{
  "num_hidden_layers": 18,
  "hidden_size": 128,
  "n_experts": 80,
  "experts_per_token": 4,
  "d_expert": 64,
  "d_shared_expert": 64,
  "hidden_act": "silu",
  "moe_layers": [0, 2, 4, 6, 8, 10, 12, 14, 16],
  "router_score": "sigmoid",
  "normalize_top_k": true,
  "routed_scale": 1.0,
  "balance_loss": 0.000113,
  "balance_bias": true,
  "n_groups": 8,
  "groups_per_token": 3,
  "init_std_router": 0.00926,
  "lr_router": 0.00109,
  "vocab_size": 4096,
  "norm": "rmsnorm",
  "norm_eps": 1e-05,
  "tie_word_embeddings": false,
  "optimizer": "soap_variant",
  "learning_rate": 0.00412,
  "beta1": 0.95,
  "beta2": 0.99,
  "max_grad_norm": 1.0,
  "batch_tokens": [65536, 131072, 262144],
  "max_seq_len": 1024,
  "train_tokens": 628000000,
  "max_steps": 4550,
  "dataset": "wikipedia_en"
}
Below are experts of layer 2 (counted from 0) of a mixture-of-experts language model. Rows are named router (the router's row for the expert) and show model dimensions 0-127. Each number is 50 + 12 x the weight over its row's rms, rounded and kept within 0 to 99.
After each expert's rows: "gets" lists some tokens that make up at least twice as much of what it gets as of all text. This comes from a sample of Wikipedia text that the model never trained on. Tokens count by the router's weight.

# expert 63
router:61 52 53 65 53 41 70 39 63 40 65 41 35 28 30 48 34 76 57 56 48 51 44 53 45 47 54 66 43 60 47 40 55 32 76 58 42 58 82 58 45 55 51 41 50 55 48 35 28 43 59 32 32 54 49 31 47 73 60 56 54 15 67 38 62 48 61 54 39 22 47 28 47 63 64 51 54 55 64 47 58 21 45 38 41 49 53 28 66 41 43 44 42 53 44 45 47 45 51 47 54 45 58 47 70 58 53 55 57 53 40 50 56 44 39 50 43 35 47 54 32 41 60 28 54 74 58 46
gets: " that", "all", " May", " June", " August", " September"

# expert 73
router:71 41 64 56 64 48 74 51 58 66 63 36 32 30 53 63 28 52 34 28 43 42 45 62 44 62 71 50 38 51 48 59 50 36 65 50 30 49 47 50 37 39 56 63 36 47 38 43 41 46 59 59 56 29 52 56 32 53 61 43 59 43 48 51 59 23 65 81 45 61 30 35 55 57 56 51 22 52 61 55 47 50 47 44 26 47 46 36 44 52 40 40 57 63 35 37 47 49 56 58 53 61 30 62 63 55 49 49 24 49 52 35 59 70 41 57 48 69 38 82 39 51 42 46 52 47 58 46
gets: " =", ";", "S", "}", "C", "I"

# expert 24
router:53 31 52 47 65 42 59 23 68 69 44 40 43 49 29 60 40 48 53 34 42 50 45 71 72 53 51 49 45 54 46 61 50 39 65 55 58 59 62 30 59 51 57 59 49 44 27 27 57 29 63 49 43 47 58 53 37 49 44 27 61 15 65 39 33 54 27 48 30 46 40 52 54 59 46 58 62 51 44 60 38 33 38 63 44 38 39 49 66 60 51 50 56 71 65 53 39 47 45 43 42 61 49 63 44 59 44 63 66 44 57 45 54 61 56 67 38 67 27 53 37 46 28 59 57 52 77 31
gets: " of", " as", " to", " by", " for", " with"

# expert 45
router:49 61 48 52 66 42 66 44 76 54 36 51 31 57 43 60 40 53 47 43 45 47 50 56 61 58 85 67 38 47 39 55 48 48 48 50 39 55 56 56 54 63 64 49 43 63 55 37 32 43 65 40 32 53 49 31 40 53 33 52 61 39 53 38 42 34 30 59 37 48 38 49 59 60 33 51 54 64 81 71 50 44 35 49 26 21 56 51 39 51 48 35 47 70 27 36 47 37 59 52 52 75 52 56 54 56 63 51 30 20 54 50 42 66 37 58 54 55 47 43 36 72 53 58 32 49 56 60
gets: ":", "-", "=", "s:", " –", " -"

# expert 65
router:69 33 47 81 46 38 61 42 58 56 44 40 19 50 55 67 38 60 34 50 54 42 43 54 56 61 43 66 43 40 47 59 64 22 65 52 48 55 57 52 49 57 58 52 49 43 31 29 59 35 58 62 49 46 32 47 54 47 45 35 43 35 57 49 67 42 44 46 42 27 32 48 65 63 57 59 34 57 59 71 43 45 30 39 51 53 41 51 61 41 26 19 53 66 38 32 55 35 68 58 45 55 45 70 50 52 63 48 60 41 47 58 36 57 35 64 41 45 31 50 50 73 44 39 38 45 50 29
gets: " |", ";", "|---|---|---|---", " 0;", " –", " —;"

# expert 11
router:52 56 58 61 65 56 57 46 61 62 50 52 30 60 41 52 46 61 46 55 40 73 54 69 58 39 59 46 55 48 48 72 38 51 61 71 32 48 64 58 48 55 49 65 33 59 44 35 44 55 54 46 39 53 34 34 27 47 29 50 63 33 60 39 62 43 56 80 34 49 41 30 71 59 30 34 59 80 80 68 51 51 41 51 50 35 36 52 61 57 51 42 38 60 41 53 54 42 63 57 41 44 39 45 54 51 60 50 36 22 52 32 40 52 43 54 45 44 39 61 22 43 45 58 43 67 69 61
gets: "-", ":", " \"", "===", "==", "="

# expert 21
router:56 44 50 41 42 39 51 46 54 79 70 39 39 49 37 44 33 52 41 36 45 58 49 62 54 46 54 70 41 58 56 68 55 43 63 50 55 65 66 50 61 58 68 58 44 43 54 34 48 27 80 45 57 38 46 57 62 59 61 19 62 43 55 56 51 36 43 70 47 58 44 45 43 54 39 58 48 86 55 62 44 35 48 57 28 50 57 16 73 56 46 32 55 76 38 41 57 52 75 60 60 49 58 55 35 53 50 34 59 49 71 45 68 67 40 63 42 45 44 65 45 50 56 54 50 48 55 54
gets: "e", "le", "ing", "ure", "ce", "ers"

# expert 75
router:53 53 50 66 53 42 54 47 63 39 59 50 38 43 41 72 30 55 55 12 51 54 46 59 44 65 54 61 31 52 52 52 65 49 46 64 53 55 52 41 53 39 67 54 49 53 38 44 25 24 58 41 64 32 35 38 42 65 60 29 60 46 54 46 39 49 47 51 49 43 58 42 44 56 54 23 39 71 61 55 49 40 43 64 29 41 56 48 35 59 41 15 42 71 54 41 56 58 70 49 30 47 66 57 64 73 45 33 41 41 55 52 51 59 28 70 38 65 45 60 53 61 42 62 52 45 70 51
gets: "ent", "ction", "ist", "id", "ic", "ive"

# expert 38
router:50 25 71 83 43 68 67 29 52 53 46 32 39 61 57 52 49 53 54 20 47 67 35 54 82 52 72 38 34 38 46 47 41 41 60 66 35 48 61 41 62 42 57 58 41 57 35 39 40 39 45 49 50 09 42 39 40 61 40 28 52 47 79 60 57 57 42 57 45 65 47 31 59 49 55 52 34 51 60 47 68 51 46 45 37 42 45 55 53 47 46 53 31 64 60 52 43 47 61 66 48 65 43 60 41 50 54 50 26 43 60 39 44 39 53 56 44 50 46 54 41 48 60 41 44 68 58 44
gets: "ent", "est", "st", "v", "ant", "d"

# expert 13
router:66 34 54 45 57 53 55 44 57 36 45 42 39 25 53 32 38 65 40 39 53 75 47 57 62 50 45 53 51 48 40 48 68 53 76 64 28 64 69 38 68 55 58 59 35 55 52 51 43 29 47 45 52 32 26 25 44 62 47 30 69 47 65 65 65 51 36 62 46 54 66 46 51 67 49 30 56 60 54 44 72 46 35 39 36 47 48 38 42 59 42 52 57 50 42 38 34 27 61 53 69 67 38 80 42 49 41 47 46 48 61 74 45 74 48 54 51 44 39 56 41 60 49 56 48 56 51 39
gets: "ar", "im", "man", "at", "igh", "ur"

# expert 15
router:62 49 49 77 57 61 69 28 52 44 43 39 34 58 56 42 19 71 44 35 58 51 46 54 51 56 53 44 31 34 50 64 63 31 64 48 58 52 68 56 47 56 66 62 55 49 29 41 53 44 55 45 45 47 34 59 58 55 58 34 56 47 51 42 54 38 21 44 36 49 53 33 67 60 46 54 47 66 60 75 52 41 42 45 55 53 39 52 47 42 52 12 59 80 36 25 62 46 53 41 64 62 46 62 50 54 54 58 56 48 47 53 40 59 33 52 59 46 27 50 48 27 40 59 52 58 48 23
gets: " |", "|", ";", " *", "ween"

# expert 3
router:71 52 50 43 43 77 58 45 59 44 59 46 40 26 59 73 49 66 56 47 48 47 53 63 72 74 53 46 54 59 50 72 76 46 59 65 38 61 58 59 49 51 65 47 53 59 46 48 49 39 53 48 37 42 43 45 54 67 37 52 61 42 61 33 65 53 51 41 42 52 63 43 76 61 40 41 48 66 59 74 36 46 46 72 44 44 33 23 22 67 31 29 40 61 47 41 63 35 41 58 46 47 40 40 40 27 68 58 50 46 44 58 53 62 29 57 46 40 41 64 38 65 50 58 39 58 57 51
gets: "al", "at", "an", " New", " South", "il"

# expert 39
router:62 27 57 43 51 39 64 39 53 44 66 51 47 67 52 56 25 59 52 35 47 56 44 55 64 63 76 59 31 57 34 49 65 24 62 67 43 73 58 62 41 67 51 55 54 44 42 46 55 55 61 44 39 18 51 46 28 77 52 26 62 42 48 35 70 50 47 64 44 57 48 33 45 64 55 44 53 74 61 69 65 38 50 58 46 41 52 46 56 52 40 40 65 67 51 49 27 51 57 32 65 53 59 59 39 43 55 30 50 35 56 56 53 47 36 70 45 37 40 51 29 55 49 36 51 39 57 53
gets: "est", "ard", "ge", "age", "ey", "ress"

# expert 18
router:73 40 53 44 56 49 57 32 55 56 52 50 52 31 29 65 44 73 36 51 45 55 35 87 39 63 64 56 34 68 52 49 51 56 63 66 56 60 46 37 54 53 77 57 38 46 34 43 59 41 42 49 41 44 52 49 36 55 35 55 59 37 48 54 33 33 59 56 44 38 57 36 71 69 35 41 33 79 58 59 65 47 56 46 52 50 45 26 44 32 50 31 50 44 53 41 51 40 29 36 40 54 61 65 50 32 56 55 39 55 38 66 42 54 33 52 53 39 34 72 55 49 54 48 36 53 74 46
gets: " b", " p", " f", " s", " c", " h"

# expert 50
router:58 46 54 76 63 62 57 29 64 57 48 42 35 45 52 67 31 63 27 52 41 56 28 53 46 67 48 59 42 80 54 45 67 45 56 60 59 55 69 53 55 50 41 30 14 77 48 48 25 49 36 57 38 41 63 49 53 55 42 53 49 30 57 60 61 54 39 70 33 34 38 44 68 69 42 55 21 57 59 54 48 60 47 40 46 38 60 54 51 50 45 54 36 50 44 47 57 47 44 55 61 59 45 44 37 40 65 59 43 42 59 35 52 57 49 50 58 55 50 65 33 38 58 46 50 61 79 30
gets: " of", "/", " or", " to", "6", "8"

# expert 22
router:50 48 50 68 62 62 64 35 81 48 49 48 44 57 42 63 32 62 28 44 44 45 43 75 53 70 60 62 33 51 53 67 56 45 65 59 45 56 69 52 44 53 61 37 49 60 38 39 45 24 56 45 42 43 52 46 60 56 57 32 71 19 59 66 59 57 35 61 34 58 52 60 53 55 18 56 18 45 47 57 69 29 51 47 49 40 41 39 55 65 60 42 55 66 59 49 43 62 32 39 59 68 54 49 52 47 59 45 39 38 42 36 56 70 53 47 53 70 55 70 41 61 55 58 42 42 56 45
gets: " of", " and", ",", "s,", "e,", "a,"

# expert 74
router:76 40 61 58 60 48 69 48 85 34 54 41 32 49 43 67 55 70 57 32 55 56 22 47 53 44 49 55 38 57 63 48 50 48 62 72 54 70 51 57 54 38 48 41 44 77 50 36 49 58 40 32 41 43 45 62 37 50 45 46 59 50 56 36 63 53 47 46 28 49 48 49 51 66 61 30 36 58 42 40 63 52 42 52 66 42 54 44 44 46 42 38 41 69 52 28 47 51 68 47 46 58 37 60 58 35 71 54 53 53 47 54 46 50 54 52 47 66 35 45 04 67 53 57 32 52 53 27
gets: " 201", " 197", " 196", " 198", " 194", " 195"

# expert 30
router:66 48 54 61 79 68 53 28 62 54 71 42 37 31 62 51 46 70 46 38 36 47 46 97 58 61 51 76 39 69 74 44 69 51 62 49 35 68 65 46 38 62 45 42 37 57 46 45 31 23 58 46 42 37 43 51 48 49 37 42 48 26 69 50 60 49 38 58 37 51 63 49 69 56 46 45 43 55 56 45 65 45 47 36 54 28 51 38 54 51 48 29 60 54 51 55 47 52 53 38 75 60 45 54 45 55 64 52 64 52 50 48 47 56 52 44 53 68 53 52 47 64 48 42 35 46 62 42
gets: ",", "s,", "ar", "e,", "a,", "as"

# expert 4
router:65 25 63 51 62 60 74 46 78 57 50 47 37 38 55 61 43 64 33 30 40 39 43 62 53 63 55 49 40 49 50 40 56 23 52 41 49 60 54 62 39 55 76 66 36 60 43 40 49 43 48 51 58 43 33 56 34 52 69 40 55 30 55 46 66 27 34 55 40 34 59 47 52 53 54 47 41 57 65 82 62 44 47 23 61 39 37 41 41 60 29 40 68 53 49 42 39 50 46 52 43 77 52 57 57 48 67 53 56 41 30 62 39 54 32 59 47 37 43 52 49 53 44 52 49 70 71 56
gets: " D", " L", " J", " F", " G", " P"

# expert 2
router:74 44 55 45 57 59 49 43 53 64 64 36 44 41 46 66 41 55 45 34 30 46 45 62 49 75 59 49 50 49 59 66 57 25 52 49 54 77 72 58 39 57 68 48 52 49 52 50 49 40 72 29 49 35 42 46 52 49 41 29 60 47 73 54 58 37 55 67 48 50 41 41 46 58 46 39 69 56 83 76 66 40 37 57 42 55 50 40 49 66 39 46 65 62 30 33 52 56 55 39 68 59 49 55 64 36 61 30 70 36 47 45 43 80 56 42 42 58 34 59 42 65 57 40 39 47 50 44
gets: "a", "ia", "an", "i", "en", "is"

# expert 19
router:59 51 58 37 43 56 55 32 71 72 65 47 35 31 41 46 49 54 34 46 28 62 35 51 55 62 70 72 47 50 57 40 79 49 57 66 36 55 59 41 42 51 58 42 38 59 49 42 40 44 43 69 71 35 32 49 45 55 46 16 63 33 53 53 66 31 45 43 32 65 42 34 41 45 41 44 47 53 45 78 35 49 38 39 57 35 48 46 59 60 48 31 61 53 39 47 77 47 36 43 52 50 52 61 63 49 79 49 37 48 56 42 54 49 56 58 38 62 49 58 48 69 54 46 36 57 60 28
gets: "\n", ")", "),", "3)", "5)", "6)"

# expert 29
router:68 32 74 52 64 69 56 42 59 42 48 48 37 30 52 48 43 57 37 36 42 57 36 61 55 45 60 39 27 51 52 52 37 43 62 55 42 50 66 36 67 60 61 54 37 63 26 47 52 42 50 27 50 39 44 41 47 42 49 28 74 36 70 69 53 35 36 55 49 54 25 24 38 65 51 54 60 54 59 53 65 36 61 37 53 44 20 44 45 39 56 48 39 49 58 34 46 64 50 34 48 64 62 71 49 49 49 70 51 52 65 65 59 56 41 49 40 47 27 52 55 56 58 63 43 60 68 29
gets: " was", " is", " re", " con", " cont", " ex"

# expert 79
router:48 30 79 79 56 53 74 41 54 40 40 34 57 57 50 51 55 53 49 45 24 63 17 43 73 57 66 49 26 55 54 47 60 50 41 76 28 55 67 45 38 64 67 41 38 40 51 42 54 55 31 43 59 44 62 60 49 53 41 31 60 48 61 52 64 54 36 66 28 40 36 47 47 59 34 35 49 51 59 63 44 37 56 40 57 28 36 49 47 59 49 37 55 56 47 35 47 54 52 60 48 62 37 51 36 46 56 36 56 51 35 41 50 48 44 52 54 35 47 86 37 44 56 32 56 53 47 44
gets: "m", "em", "ew", "am", "ick", "n"

# expert 9
router:63 39 61 58 69 55 72 31 65 56 46 41 29 41 42 72 48 67 42 49 40 49 35 68 48 41 58 43 44 57 47 47 48 34 42 52 41 54 65 57 39 50 79 52 41 70 37 31 35 38 51 51 52 45 49 31 38 41 46 36 64 36 66 49 35 39 41 56 33 41 61 45 52 66 56 37 32 65 68 53 28 39 27 53 51 35 43 51 51 44 54 40 62 49 37 15 43 55 41 53 50 71 43 56 48 33 56 62 54 44 50 63 56 59 47 43 54 40 15 52 43 53 75 53 45 68 55 58
gets: " m", " n", " N", " t", " c", " I"

# expert 5
router:59 44 46 54 71 40 59 42 60 41 59 41 41 54 44 30 22 67 46 37 34 57 37 63 50 70 62 75 39 57 35 49 74 51 64 41 45 79 70 54 49 60 49 43 46 62 55 46 53 54 41 50 55 26 41 52 52 72 62 31 66 49 42 42 59 45 48 73 36 26 42 44 49 60 48 22 41 58 42 55 43 26 40 56 62 37 52 42 58 61 47 32 69 54 48 38 41 55 51 35 36 49 39 63 50 63 51 46 53 54 50 68 57 53 23 64 40 51 35 55 48 58 77 54 38 59 47 47
gets: "el", "ap", "ip", "p", "ep", "he"

# expert 27
router:58 28 51 60 68 62 47 48 61 62 38 46 36 52 36 67 46 52 42 49 36 50 50 62 49 41 60 48 41 65 71 56 59 39 47 58 36 77 47 22 46 38 77 52 65 47 31 41 54 36 39 48 70 41 35 38 48 62 62 52 49 23 75 61 45 48 26 52 45 47 36 26 56 70 31 42 49 56 52 72 33 44 31 60 64 33 39 30 31 45 41 37 47 62 43 45 58 63 59 53 52 45 40 55 64 42 47 57 35 48 53 58 47 36 37 66 61 36 37 54 47 57 67 42 38 58 57 53
gets: " m", " r", "and", " st", " R", " w"

# expert 55
router:65 21 56 62 71 43 55 43 63 79 55 43 41 68 37 51 38 52 61 43 40 53 34 46 58 34 48 35 49 61 48 43 66 36 62 51 51 56 52 58 69 46 53 39 51 69 49 46 61 28 64 32 53 46 47 50 48 39 65 22 48 22 55 49 49 39 30 48 25 48 67 28 69 72 48 29 35 59 58 38 46 37 40 56 48 39 43 43 45 49 54 41 48 58 54 52 60 51 61 33 52 64 60 63 50 32 61 42 48 36 64 39 50 73 38 73 39 54 29 59 50 61 53 44 54 39 58 43
gets: "ed", "ing", "ated", "ted", "cted", "ating"

# expert 52
router:54 43 58 53 56 40 63 34 55 39 56 52 42 38 24 53 60 63 52 50 47 49 20 52 52 55 67 58 42 66 45 66 61 67 75 39 60 58 70 51 63 55 47 66 47 46 29 41 56 22 45 38 48 36 49 48 41 47 60 57 57 42 57 47 50 53 25 50 25 54 53 40 71 61 56 49 47 61 58 60 55 48 47 51 57 33 37 39 53 35 41 52 43 72 24 45 46 50 46 65 46 43 36 71 49 23 52 56 45 43 72 43 60 49 36 74 54 60 40 50 42 68 33 43 59 53 80 26
gets: " in", " to", " at", " on", " from", " for"

# expert 20
router:70 49 55 55 43 44 48 53 51 65 64 40 39 54 36 51 48 77 58 38 33 49 23 68 52 52 49 55 35 59 31 81 54 55 74 46 41 59 68 56 45 38 71 42 55 67 36 53 45 49 60 46 59 35 22 56 49 47 41 52 58 46 67 44 44 31 33 57 45 53 49 44 55 57 47 43 65 51 62 58 55 41 44 43 57 35 58 59 41 67 41 41 48 52 28 44 42 63 38 39 38 57 54 70 46 52 61 52 54 22 67 64 41 43 41 40 61 49 35 79 42 52 35 32 15 46 47 42
gets: "i", "ri", "ul", "u", "iv", "io"

# expert 32
router:64 30 46 74 63 59 62 51 45 68 48 40 36 56 59 37 15 77 27 41 40 53 50 65 57 53 51 53 36 45 66 70 60 48 60 49 43 53 66 54 52 67 63 46 50 52 29 45 48 50 52 42 52 42 42 47 50 59 45 33 59 29 65 44 52 53 27 46 38 60 59 22 57 52 52 50 40 49 72 55 53 39 33 69 41 53 45 42 48 45 55 19 62 62 55 32 59 47 61 62 67 61 37 63 59 44 55 78 42 32 36 41 53 56 37 51 42 60 34 52 45 43 41 49 31 52 44 30
gets: " |", ";", "|", ":", ");", "s;"

# expert 10
router:52 34 73 64 53 64 43 35 58 73 72 27 40 28 57 50 43 50 52 54 48 47 41 49 72 53 72 60 32 68 51 59 43 55 63 66 49 74 78 55 79 39 50 54 51 62 55 29 64 39 50 33 58 20 13 44 42 44 59 37 55 42 43 58 44 52 39 51 45 36 71 46 48 45 51 71 49 56 49 66 51 38 46 54 46 53 48 45 63 44 43 48 29 58 61 51 52 42 61 41 51 71 48 53 54 51 68 55 41 35 67 44 59 57 33 58 43 53 41 58 34 50 48 56 41 59 61 54
gets: "is", "s", "es", "us", "os", "ing"

# expert 62
router:45 32 55 56 48 67 64 39 66 60 62 40 36 52 61 40 42 69 49 52 40 65 44 58 55 55 70 37 42 52 68 38 42 46 57 59 31 48 51 31 46 40 60 51 48 64 56 51 37 50 39 38 63 30 36 59 40 56 35 39 52 49 74 60 59 45 49 61 36 36 66 60 60 57 55 41 22 65 68 61 61 52 48 50 26 42 51 45 55 73 36 44 60 62 51 03 35 54 43 50 61 50 53 61 60 38 51 69 57 36 54 49 46 58 28 42 37 63 47 53 34 53 72 37 40 72 53 48
gets: "te", "or", " te", "í", " Mar", " E"

# expert 60
router:50 53 51 76 67 53 54 48 60 33 69 50 48 36 31 55 47 57 45 36 36 85 62 70 44 53 53 57 47 68 45 56 55 56 45 86 28 49 65 41 44 39 60 40 52 54 44 48 54 38 37 39 40 39 51 51 57 37 30 52 56 41 47 63 45 46 31 60 43 46 41 48 77 54 56 37 50 70 60 71 46 46 35 50 42 50 52 42 35 52 57 37 30 52 48 32 56 27 65 55 37 48 63 54 74 34 54 47 44 41 71 49 48 76 44 61 46 64 43 72 40 53 43 41 46 47 65 29
gets: "\"", " \"", "m", "to", "ike", "n"

# expert 42
router:51 39 50 52 33 38 60 35 58 69 43 40 45 35 47 62 51 77 56 51 49 57 44 62 61 65 51 43 33 48 79 66 59 49 70 55 33 70 58 37 68 39 76 42 42 64 24 62 44 35 36 47 31 14 29 33 35 68 43 30 69 43 44 41 55 53 38 53 44 48 49 40 48 51 53 54 56 56 52 58 55 31 52 34 53 30 39 51 41 46 41 30 53 42 58 56 44 33 54 44 44 57 54 70 56 50 65 55 60 39 57 68 58 51 39 64 60 39 40 48 38 43 42 46 52 71 58 43
gets: "l", "ad", "n", "id", "v", "ar"

# expert 54
router:63 31 55 53 47 50 51 52 66 47 54 41 32 39 24 67 13 54 45 29 52 63 56 63 63 68 61 46 49 39 56 81 57 18 72 64 47 55 56 38 35 60 62 55 39 62 46 60 46 48 61 47 53 38 48 50 46 58 65 27 56 51 45 47 55 43 37 50 44 40 37 49 67 52 58 52 50 61 59 46 57 42 28 49 32 44 60 15 45 78 53 47 53 57 47 41 58 46 65 46 53 60 45 51 43 61 71 37 36 62 50 55 46 74 39 51 48 41 35 50 45 75 49 43 40 45 38 53
gets: "ian", "ish", "ist", "ch", "ik", " film"

# expert 51
router:49 52 62 59 41 45 56 34 52 57 53 45 36 31 38 38 38 49 37 45 51 48 37 63 52 76 56 58 53 51 68 62 59 45 46 65 37 54 59 64 67 27 69 63 18 77 45 35 58 60 54 45 62 41 42 46 40 67 28 32 56 39 48 62 60 48 43 74 28 52 59 20 47 54 48 55 54 59 54 62 52 39 32 40 57 36 35 42 55 61 66 48 47 64 45 50 67 62 41 56 38 32 58 52 49 61 65 55 40 63 54 43 34 40 50 68 49 45 35 62 42 72 60 29 47 48 67 32
gets: "\n", "-", "==", "===", "ail", " also=="

# expert 8
router:61 40 45 55 60 48 61 44 68 72 50 52 30 43 53 79 44 79 41 46 43 59 42 60 45 43 49 45 41 58 52 77 57 23 48 57 49 71 56 45 35 54 76 55 38 57 38 20 48 37 49 61 51 48 63 50 53 66 63 39 51 38 58 57 46 53 22 57 30 51 49 13 56 59 41 41 28 62 61 66 55 38 33 48 45 48 35 53 57 55 45 48 67 46 50 31 42 50 57 45 44 55 50 51 50 42 76 53 57 41 40 38 51 39 48 52 61 56 41 65 48 47 55 35 43 49 83 50
gets: " B", " S", " L", " C", " G", " P"

# expert 16
router:58 42 62 60 53 32 63 49 48 53 62 28 47 41 55 59 35 57 35 34 48 41 33 61 51 72 78 53 45 62 46 83 58 30 55 62 33 70 56 36 42 46 55 29 22 55 35 45 47 46 63 55 51 29 35 59 33 57 59 38 48 39 54 41 58 47 61 62 13 45 28 31 45 50 40 51 50 48 69 62 47 50 38 31 53 46 35 41 39 45 46 49 49 56 40 46 66 67 44 52 63 47 44 43 55 57 57 61 51 50 47 33 65 45 36 59 57 56 34 63 39 43 62 26 61 34 56 49
gets: "C", "A", "E", "R", "D", "P"

# expert 37
router:70 27 56 55 62 55 69 34 53 39 47 20 49 42 53 60 39 58 47 35 42 62 53 44 69 61 56 47 47 62 62 65 74 05 59 61 49 52 59 49 41 75 51 46 33 57 45 64 39 48 43 50 44 44 57 57 60 58 36 36 68 41 51 55 59 45 53 77 41 59 25 37 71 61 45 53 63 49 60 69 61 34 41 44 51 29 52 44 45 50 51 38 78 52 53 41 57 36 36 46 49 54 43 42 37 32 55 38 51 42 51 60 39 65 44 60 64 34 45 60 45 61 53 30 41 59 53 42
gets: "ad", "ar", "am", "an", "as", "ay"

# expert 31
router:49 48 55 65 49 56 72 40 55 57 49 47 47 50 50 35 43 59 55 39 45 52 40 62 71 48 61 48 37 40 43 46 55 30 72 60 41 77 64 47 62 49 68 57 58 50 36 45 50 19 70 56 67 29 32 33 32 49 55 33 55 50 64 50 41 42 55 65 44 42 41 52 46 54 67 36 43 47 73 60 75 26 46 52 23 35 46 52 30 69 58 42 24 57 42 35 50 74 68 37 57 46 56 69 46 56 65 51 45 54 56 37 51 49 54 52 49 48 45 57 35 76 51 62 52 54 60 48
gets: "ic", "al", "or", "ation", "ary", "ig"

# expert 57
router:52 43 77 70 61 51 59 29 63 68 40 44 40 32 29 66 40 86 54 55 48 45 46 63 61 46 47 51 37 51 49 67 45 41 44 54 41 58 66 32 34 49 75 38 52 55 39 54 63 50 65 53 48 46 40 55 61 61 57 31 45 54 49 75 41 39 52 57 32 35 60 47 72 69 62 33 45 63 56 66 57 42 51 56 42 36 31 39 63 36 53 42 65 41 48 55 47 56 57 51 71 54 47 46 59 32 66 41 56 41 65 44 71 52 47 53 41 42 24 49 34 56 39 54 41 56 46 21
gets: " the", " ", " a", " The", " an", " all"

# expert 25
router:63 31 58 70 70 40 57 43 59 37 73 36 50 43 52 52 37 64 54 37 39 65 19 53 61 52 58 70 42 55 54 43 63 35 48 61 25 70 77 62 58 45 59 50 59 58 27 36 49 56 60 48 60 34 52 40 41 53 40 34 40 53 51 46 40 31 35 67 46 23 58 53 66 57 51 53 36 58 50 60 52 55 34 64 54 44 32 62 33 59 41 45 40 65 65 37 49 53 49 40 47 43 48 83 44 67 65 49 58 41 39 42 43 65 34 40 37 66 48 69 41 41 63 44 47 49 52 52
gets: "it", "et", "ot", "er", "ust", "ut"

# expert 66
router:33 46 77 61 45 57 57 35 72 51 61 40 53 39 54 62 40 73 41 27 32 40 51 75 65 51 52 47 47 73 48 56 67 43 57 56 35 64 44 42 38 23 50 47 60 56 35 54 34 36 53 56 58 45 30 52 42 37 48 55 79 47 60 55 54 38 63 65 31 47 41 38 61 51 42 60 33 77 49 60 71 51 35 49 20 35 30 49 44 35 61 51 47 58 58 38 50 38 48 59 40 64 27 56 52 46 61 55 60 45 64 55 58 51 41 61 45 74 41 63 54 46 50 40 61 45 51 47
gets: "S", "In", "M", " In", "A", "F"

# expert 0
router:82 46 62 41 70 62 47 34 64 59 70 34 32 57 54 60 20 63 32 53 37 63 49 56 48 59 67 67 41 59 59 59 59 47 49 71 55 80 68 58 69 56 63 50 61 49 46 23 51 42 67 41 48 45 38 52 56 38 60 42 67 46 67 59 55 38 41 55 43 51 58 44 55 58 47 41 51 60 66 67 31 27 46 59 57 38 59 34 53 63 58 31 57 58 50 51 55 48 70 57 62 47 43 61 61 54 47 36 50 33 43 44 56 54 37 55 51 35 39 78 36 62 39 35 56 36 56 48
gets: "s", "es", "ers", "les", "ies", "os"

# expert 67
router:74 51 56 38 47 62 59 39 59 61 61 26 43 63 33 52 39 70 37 39 26 57 39 56 46 63 60 40 45 45 52 60 55 23 64 56 45 68 59 41 30 43 70 36 44 42 50 56 22 53 45 29 45 38 33 65 42 59 43 30 67 52 72 67 52 40 68 68 45 34 39 45 51 71 31 52 52 67 57 49 48 51 56 37 41 36 43 38 63 57 33 32 71 67 51 30 50 43 53 50 31 52 36 71 55 51 38 41 54 40 58 57 51 68 48 47 59 45 46 48 40 52 39 52 35 44 51 48
gets: "z", "j", "f", "n", "l", "b"

# expert 43
router:75 47 54 54 42 68 59 44 59 58 43 42 51 34 40 46 45 85 28 27 32 46 49 71 42 43 68 49 44 46 67 60 51 35 47 65 44 67 58 36 41 42 57 46 23 44 25 54 57 36 56 42 31 29 55 36 46 45 41 31 57 56 59 60 50 55 34 63 40 41 41 57 63 61 50 31 29 64 66 54 55 42 43 43 45 41 37 40 59 34 35 38 50 58 68 33 59 29 50 45 37 54 53 61 31 43 60 59 50 31 57 19 51 54 51 56 68 39 47 57 45 49 51 49 44 61 49 51
gets: "r", "h", "b", "d", "t", "g"